{"n_layer": 10, "d_expert": 64, "router_score": "sigmoid", "balance_loss": 0.0019, "balance_bias": true, "router_cosine_scale": 20.0, "init_std_router": 0.013, "lr_router": 0.000523, "norm_eps": 1e-06, "tie_embeddings": false, "optimizer": "muon_variant", "lr": 0.00745, "beta1": 0.93, "train_tokens": 279300000, "steps": 4262}
Below are experts of layer 4 (counted from 0) of a mixture-of-experts language model. Rows are named router (the router's row for the expert) and show model dimensions 0-255. Each number is 128 + 24 x the weight over its row's rms, rounded and kept within 0 to 255. Numbers have three digits each.
After each expert's rows: a language model's description of what the expert responds to; "comes after" lists some tokens at least twice as common just before its tokens as in all text. This comes from a sample of Wikipedia text that the model never trained on. Tokens count by the router's weight.

# expert 1
router:131129132098152144160153081125131163127131124156128089122129114153153114130118126105108123136141109126123117188130134123114121143080135136149148085136084149163159148105131164096123158139135140120095153138092142126133137168127143115139133132096186159155086122145138158161124108118200149100138158130153131135154097108171142100171102134116127147114129163096115143109155109130097142107167107158168117143113085110120145124089118108120090128133149109118104172108088118143106104142106099113130124108125081138140142131122141134116142191113123167112142160144096129114078113113104121136103105160144168129134095080158103127118123148105129126139131187147123126143108145093127095107118174120094164175107141121165147147121155155109142135203074119114129137103156151155153123120104140
What it handles: Year digit endings. The last three digits of years after a leading 1 or 2, as in dates, ranges and tables, such as 2'014', 1'955', 2'022'.
comes after: "2", "1", "–", "8", "7", "6"

# expert 2
router:105137144122136092104152112110100183124119099133141082096143142151126134114147126129146118119103132131117122156114095125090144140082190141103133141132133126109129110102149139138107089134126157100149160118131095143094131157129124088131125161108152150119109133133090205132133128154116146179146108094182128141178143093118137152166082149113098102151120118137132081119160072154094124093158115110130147141141100147124136108144141179149143126109128114154081140159082124159144123123098111141143111138144103113144101149108104158137107119125119131104178149155140144102108140124090162148114144108117123144155135121141134155107136169117110145151157120138113056144096118095145127142170147117095174136083105133117109113134109103159128100144122130121147148145125167180133168142144072
What it handles: Separators before values. Separators and short prepositions just before a number or value, such as table pipes, colons after infobox fields, on, from, in.
comes after: "\n", "wood", "3", "4", "- Date of birth", "9"

# expert 13
router:150124105142137128131110108110097164102133127117160104103149161171135127085128127130146112135153153105105136136097088185109129111120134159133155151145100117130120136139092150100100137134112133072111159148106150153148175151103112112143172130143114149121107117097108159109132120130142114125120134127157087159130125109144147084171096083096132113105120136117130120126097121135076137103177132135113124153131072161132113092168150132106080116119124107132088126161132080151170125150094084136105138112076115140133091130111118136157135161101104157106125134154100139120093174141119169158126121078081140103121118143143142080106119127132123122112159147093141107105139146123148106113145156112081141122123140099160150117158168154100135060111099115107125148144159087146137168140119098
What it handles: Foreign name syllables. Short vowel-consonant pieces right after an initial capital in foreign place and person names, such as T-ash-kent, K-ash-mir, Kar-ach-i.
comes after: " T", " S", " K", " D", " Z", " Sh"

# expert 20
router:169124149135127123148120142129124181111152107170147080116146102187176098096089145125157132076119117110165123162112168126102137120116186131156148084109091116130127126119107189144124136156153140067116134131125140144126130160100085129144159130158148108158099144133127135145151128127113123128136142107160159138149122145140150132164089102123102141139093152126162163100150072163082147113152120162132127150127125133170098153136096126124116120192114113123123169111101087173106111117110108112146140112132127093151123108155126115105163123156141153139139135123092114115083134107115159116130104094095122131173102104165118132102118130132131093129137129162128089141106148108144087133108151130110165181111132081167141173131150130101141113137098116110103121112113130157124123150115143
What it handles: Ordinal suffixes. Ordinal endings and words after a number, such as th, nd, rd, second, third, plus later digits in year ranges like 2005–2010.
comes after: "–", "-", "1", ", ", "2", " to "

# expert 21
router:121114126098150120146120073112115200104107145154115067133092132163116135123111139145141134131159101122154140130105153152125155141090138138134153129124107125090129118074115151123109124123112157063120159133130103102098086131145142102136158149140135120136083069122131143123150135147159174170168166120123128147167113111120122135150130103131115109145138149110165138098130083140123133140165073098138149170147106149168127102179111147128117129127129150145132149124101155116147131098126112150132124129120111125138097131198112151126118186102105195141150171147099127129091129138102184132138116117145118142154146135119127132135135127114091105168156158146146096144123166135077104126111123151130187128086099140099136133115134127124122128147108160135138126142151129153146100112070154
What it handles: Taxonomy and table labels. Labels in taxobox lines like "- Family", "- Species", "- Kingdom: Animalia", plus sports-table and results cells like "| Bronze", "place |".
comes after: "\n", "-", "\n\n", "2", "- •", "- "

# expert 11
router:132153157117145144114123125157122157099121163141158099111125120140142121083085112107159120139161138130148135100176112134103099157121143169161122134151117108136102127063107133119129105169147183105156161123102131107089141131115127130154172139144168115109087131135071165105155119126128129137114136142144145088167169156154114142141061103107158142112156138132153111130183100129102146146175123149149119124092124136132141170139121117142074129160158120112117131126110115088112079113118114128105148160152120150137106105146114165140111137109139147122161120142136142069125134132089168118115114141120178128168129109187129131131102149151099107148121144119152092152149165154090113105150116155083147139080122151138144159077118120136181093142110117133110125128137142144140111099123128
What it handles: Capital letter starts. Single capital letters or short capitalized pieces beginning a word after a line break, hyphen, comma or quote, such as H(ammer), -A, St.
comes after: "\n\n", "\n", " Mc", " | \"", "- \"", ", \""

# expert 34
router:139117138128126140137128110140099189067106153202111151117087166165138145140095147128125127129178119135128147111113165118101128141098120165126135134135092119147152110114141167144116144142142116102123156120134112116112148133134104116107149144135106095181114128128110163130114143150104113105120143144144110153135165150129104121105076110128141082105129102083141110114148128105121113134137112121148147128103123161126138150143159105148108107159144135105093153126114159133174132105132130146132097103122110148137111092161095173136142138079145163104109163162091134115086121113091170130114117098114152163143126130164132137116116165157145114158114099050119101138123186150124094098121095169106145109138093127165129135119132152158102089156099147146166123104131139140142101126064082
What it handles: Subject pronouns in biographies. Subject pronouns he, she, they, it starting clauses in biographical prose, plus following verbs and "You Can't"-style song titles.
comes after: "\n\n", ".", " I", " You", " what", " that"

# expert 33
router:135128125099164141156126119103145149109121122127136102103121130177134136106117161137139136121139077111137121129157082136149125098105124151105198121123066130133137124083111133107121138121144146094164095108141112112084133169143125112100158125135108120103100118122129145151112107152162176110165125116139158143115121125103142140146122104098150135121085126057155111115098133128117163086144116106159141137135082123134135114130106126117115131155140149113120143173053118132134107153121111165093091134146114124142092108110110167157107162133137156148135141140112101139084139142090118124153149141152144135160144076146104119082114114137113122120160149159129087124155157087126151111168114104082162193110117127176144114133135152124147112144096134155150125130144156178183132117094103
What it handles: Numbers in tables. Number tokens in tables, scores, vote counts, goal minutes and dates, often after a pipe or a space, such as 33, 6–4, 38,334.
comes after: " | ", " ", "; ", ": ", ", ", ") | "

# expert 40
router:093165162158136154142127111102141143139152124139147113098154133157128163098121177122158169102120113143116110175124110119100119173080115156120167122179128120128163147111151136114131142171133115100148127131090139137089133160126133107115181136149144118125112133102075183104166129148133132128158128133140108099150146097177119117160149078138138139137097127112084140095160116148052152089146084134133110128125139132158102102132136121168122145166131147148110169091077115142144146093112097115177118143118129132127146125153131109152123153148100128130162166140123121111128138149088158110152142110095166123126139110178135113089129154101127098126149143136178117144145121119088124106121129106090139156082133148135127154158123123107137131147100108126129147134183124167146142123080128
What it handles: Dates, ages, coordinates. Digits in years, days and coordinates and the commas after death dates, e.g. "March 8, 1971,", "(age 34)", "39°28′".
comes after: "1", "2", "°", "′", " on ", ", "

# expert 38
router:117146156154147144144118138124122166082124107116113123105154142191142157131100120153170175097102128146130106110124121193089099144126158155129137102097133110104115144090155153105117142155168123111135122097112114105053109179137157094135144128160126124148121140163116168118111128146142132129182181112136108171126104119105136135104119129119128127119098130117128124115118127136121144106157090141112166110141104152125123128082119137164092106143159153161119133179074065124140112071154120167121129146153143151140094147137074105159113166109141139121143133139139166120119107143073179106121113130124146129135130114141127147137100159122138162094161153102125104154127160119156109112144138115127159107105137124132116130139134151135116109145087098152175118096092118165165126134155137
What it handles: Vote table numbers. Pipes and figures in election result tables, especially after vote totals, plus unit pieces like lb, mph, sq, s.
comes after: ".", " | ", " $", "′", " | +", ","

# expert 31
router:169174132140109104113079126095135169089099128156113086131116102171147158118102144131178151103131120139083119147096100153065092094105162158125152088117123124131103128106127151130089141125116102113130112154138150155145156131110108130159143150172169173144120142110132125104125113160124104141079128114168161133158167141140123101134087090158132129130129150094124149142114104161120144118160087125118116142142122153157146138184139112131137146135146126088086156097076106157099088153115084160107142129110110157138129108149090134117154146124138130147117165142107088122066142114114145143129115142098138083160141124154092113099081125134108119128137127128095101127091151095137120107144121103095144135115152082138129167145121134112153090171106125136124132132118146137118154166127133
What it handles: Mid-word syllables after ch. Word-internal syllable pieces, especially right after initial ch, p or st, such as ch-ast-ises, ch-alc-opyrite, Ch-ron-icle.
comes after: " Ch", " p", " ch", " st", " ", " t"

# expert 4
router:116129143162147105101105142147152149100134163198118147109104107142143184071083134084147106110144107156143137108175142117135122103075162148136102118101115106129117130112117158153122118136107121112157128112112145105146144098152151101126135135102170138160105121113109144115128115162146173136123129106118162160162135153157166131121115100118081151094115101109113103110096121121108142148176139141162126147135110134126160151159139145130135100157147106136105152113090094146142127122143117110092103128110062133117112121132110127132120135108129131128152147148102133143125131148088154161114151137079158139147106117140125138161158165157089114151174138149133108153095117098087136073123138164118159126100087147109122109119128153181131096171101089148168090094156147173153110145114115
What it handles: Table pipes, vowel-ending pieces. Row-opening table pipes and separator rows, plus inner word pieces like oc, ane, ene in names such as Velociraptor, Eureka, Female.
comes after: "\n", " V", " Al", "v", " al", " v"

# expert 12
router:140147148144138122131121109107151153099151152140114099117105126167128164117136113096130128169099119133095144114114090160141134152085139171143141129103109080118135114117143159159151119133161144128125099165095103111071145158128164141138133148158118133134073116098089132098122122155137133121168128112103074154135098111171138145130120103158146136140142126120185138096122084161121133093152125157138149149152101147135143144169128123120121122148166101136107122162106152182137117103119091146111082145126122118138149098111124120140170174142136150127183150142136136115103139144084147137105114095152170147125160148138152130076122138129102122153110171138130090134114136134150124072155120138079173145110119113129156111085099142098139148176118071135153133116150139153177140110109094
What it handles: Table headers and labels. Column headers and field labels in wiki tables and lists, such as | Party, | No., Votes, Notes, Year: Team; Games.
comes after: " |", "|", "\n\n", "| Party", ";", "| No."

# expert 57
router:148108138093160112129131133109141180064112110127126102089140139197099136108135136110168131161158107139127126145107097143114136134093142159164178109123126100123129094096121145140103170106171140085135119129127101102118120132116112123147144151129147108165087092099147118112112117170152134137164121098130154180172138126186130135109120094134147136162137111136172126122156087158075140109163086121157163145116115150136124141172113151121141112132126183138128120141089112143150119097129117163129106136111130088168108143105086132147125199127165128126152141142126150130106139147110154155122129122114145166123140123135144131102097163149101124168169140143123089134147113078140119124132110094140171155106125148161153125104110149144109120168099123132167106164148109149152120107134113
What it handles: Infobox values and cells. Pipes, numbers and the first letters of infobox lines, such as "- B" in "- Beds: 361", "- • Total:", "Length:", table cell pipes.
comes after: "\n", " | ", ": ", "0", "; ", "3"

# expert 7
router:153126135124119115138133112086135136114126151162135109131114116155136145113129112097123109145082120095083145103116073174126122135064120171097139129107102112121145113106150168150144138136131138123147099168112108133071132142132129135133139137139145100117091123104095131118115142157135144131148131108096067147130110116162132151126112086153168135143144130106178140122115069161106177109159095139151119132132108129119141140157113141124123122136162128140135135147105148168109131128096088152094079114114118158122110115129146093119158184149157140114155179158164161124147165149086141131128119095137177137131150095127117126103128145138126102133116180115154060133142143145162138076142127145086152169123132128134159148108117138093122157175114072108159120103140130148169159107110120
What it handles: Table and heading markup. Pipe separators, column header names and heading equals signs in wiki tables and section titles, such as Votes, Date, Party, ==.
comes after: " |", "==", "\n\n", "|", "| Party", ";"

# expert 63
router:110118162079144154155114117123138177118148125171115107114114114162096137109116122131152129097143135155113117143139095125143126117109147138150161123141107107116140115103133133134110135137123183114145136162116103124108112142126141117146181129170126148158084114114095161128168105134106148104145158113110130157168173132125155141125087051141162128089128118108152119130132106149062161120169115164131115145090130114097150086103137116144111120169164125169080157142131111122100115115132113111095121121151107117127123091163111134098114167079131152126112161119129146135065108146100155128135124106123180154131119109137130139108125125145140128135123157148151082160104119155145111125116149082078179146136092109127149143134153129131132099174091106129180088103161142164099151143116099
What it handles: Numbers in parentheses. First digits and words right after an opening parenthesis, such as years (2020), rounds (15), seats, and chemical locants (2-methyl).
comes after: " (", "1", "2", "(", " / (", "a ("

# expert 3
router:127140114104159121153140098105116179117101128138094102135123148161112126123107167096157128107140099148130102170112121160065139132111128174119163149170121121113133142078120146145114164122156140064103134153097090111089098140122115120136139137144132088120070088132133147105154126160115170139163157099117136137166138119157104149110130111121126119173145133135156139133148063164108120144154104114137127162135126149158126130176098147129149114110127164132140140144101136125125111096123108137115107134108146095148095130134093140155100165123114177144136149151110128126096142137103167113119091122149121158156142129154103115098111136144104124151155147130170084126095122101110144135121143124134181130091122159123186116112108144152146126184126145135188172168169131164119116143124104
What it handles: Infobox field labels. Field names and their colons in bulleted infobox lines after a line break, such as "- Born:", "- Status:", "- Preceded by:", "- Dean:".
comes after: "\n", "-", "\n\n", "- ", ": ", "- C"

# expert 0
router:106104139136180132121139099138144214089135138094154125123140141125188094103121126133104096113141121140106129171083099133102082095138147200109119116088128113075114133079151129103118177140151116124131112121122113125127125141117133112122141081146139148137111097110118128103153136130128122129127110085145091138161130129131147119099105135117107134101130146112135146087120096116128165113150146148147111166158117133141132137122128144155123144155174101078067133115097124152089119126151069159135105150108107144159138129135072142142118121124128139105142170122094080144098151104072129144113105141090162135123131129140110090097100120141124127117148129161164116142126163122113118090131125088126111145118130117140114098098122164101128098143074094128162154134158133184143108130137120
What it handles: Participles and phrasal completions. Past participles and verb pieces after was/is/are and fixed-phrase completions, such as shown, considered, under-way, so as, not-ed.
comes after: " was", " is", " as", " were", " are", " As"

# expert 14
router:144131125098118140159101095132126153134131135180145087122146135169154108103116147142181152108106107139147116153086104128130160101129144152118182123133106100124141130090074155150094116119173157119118116119114108136080116153174129126137156130141114110125099129123125167170167118140129176155143130100143160108125141150127092115166104125134149109143114135078148151118132094155096118091172115129136100143113095140142149122134128161138096135179124124097122182146098126134144119136152067129141118109086106104153108139164114102116141163157124153152135154190099156108073171134103165126111121101133152164112105123162145159125142140189103128118143130117140098181095153129097106123142119126094139152112116144141137128139138134122161082135109106128157136098102137131152144092136103
What it handles: Year's leading digit. The first digit 1 or 2 of a four-digit year in dates, career lists and tables; also stray CJK and Cyrillic byte pieces.
comes after: ", ", " in ", " ", " (", "| ", "–"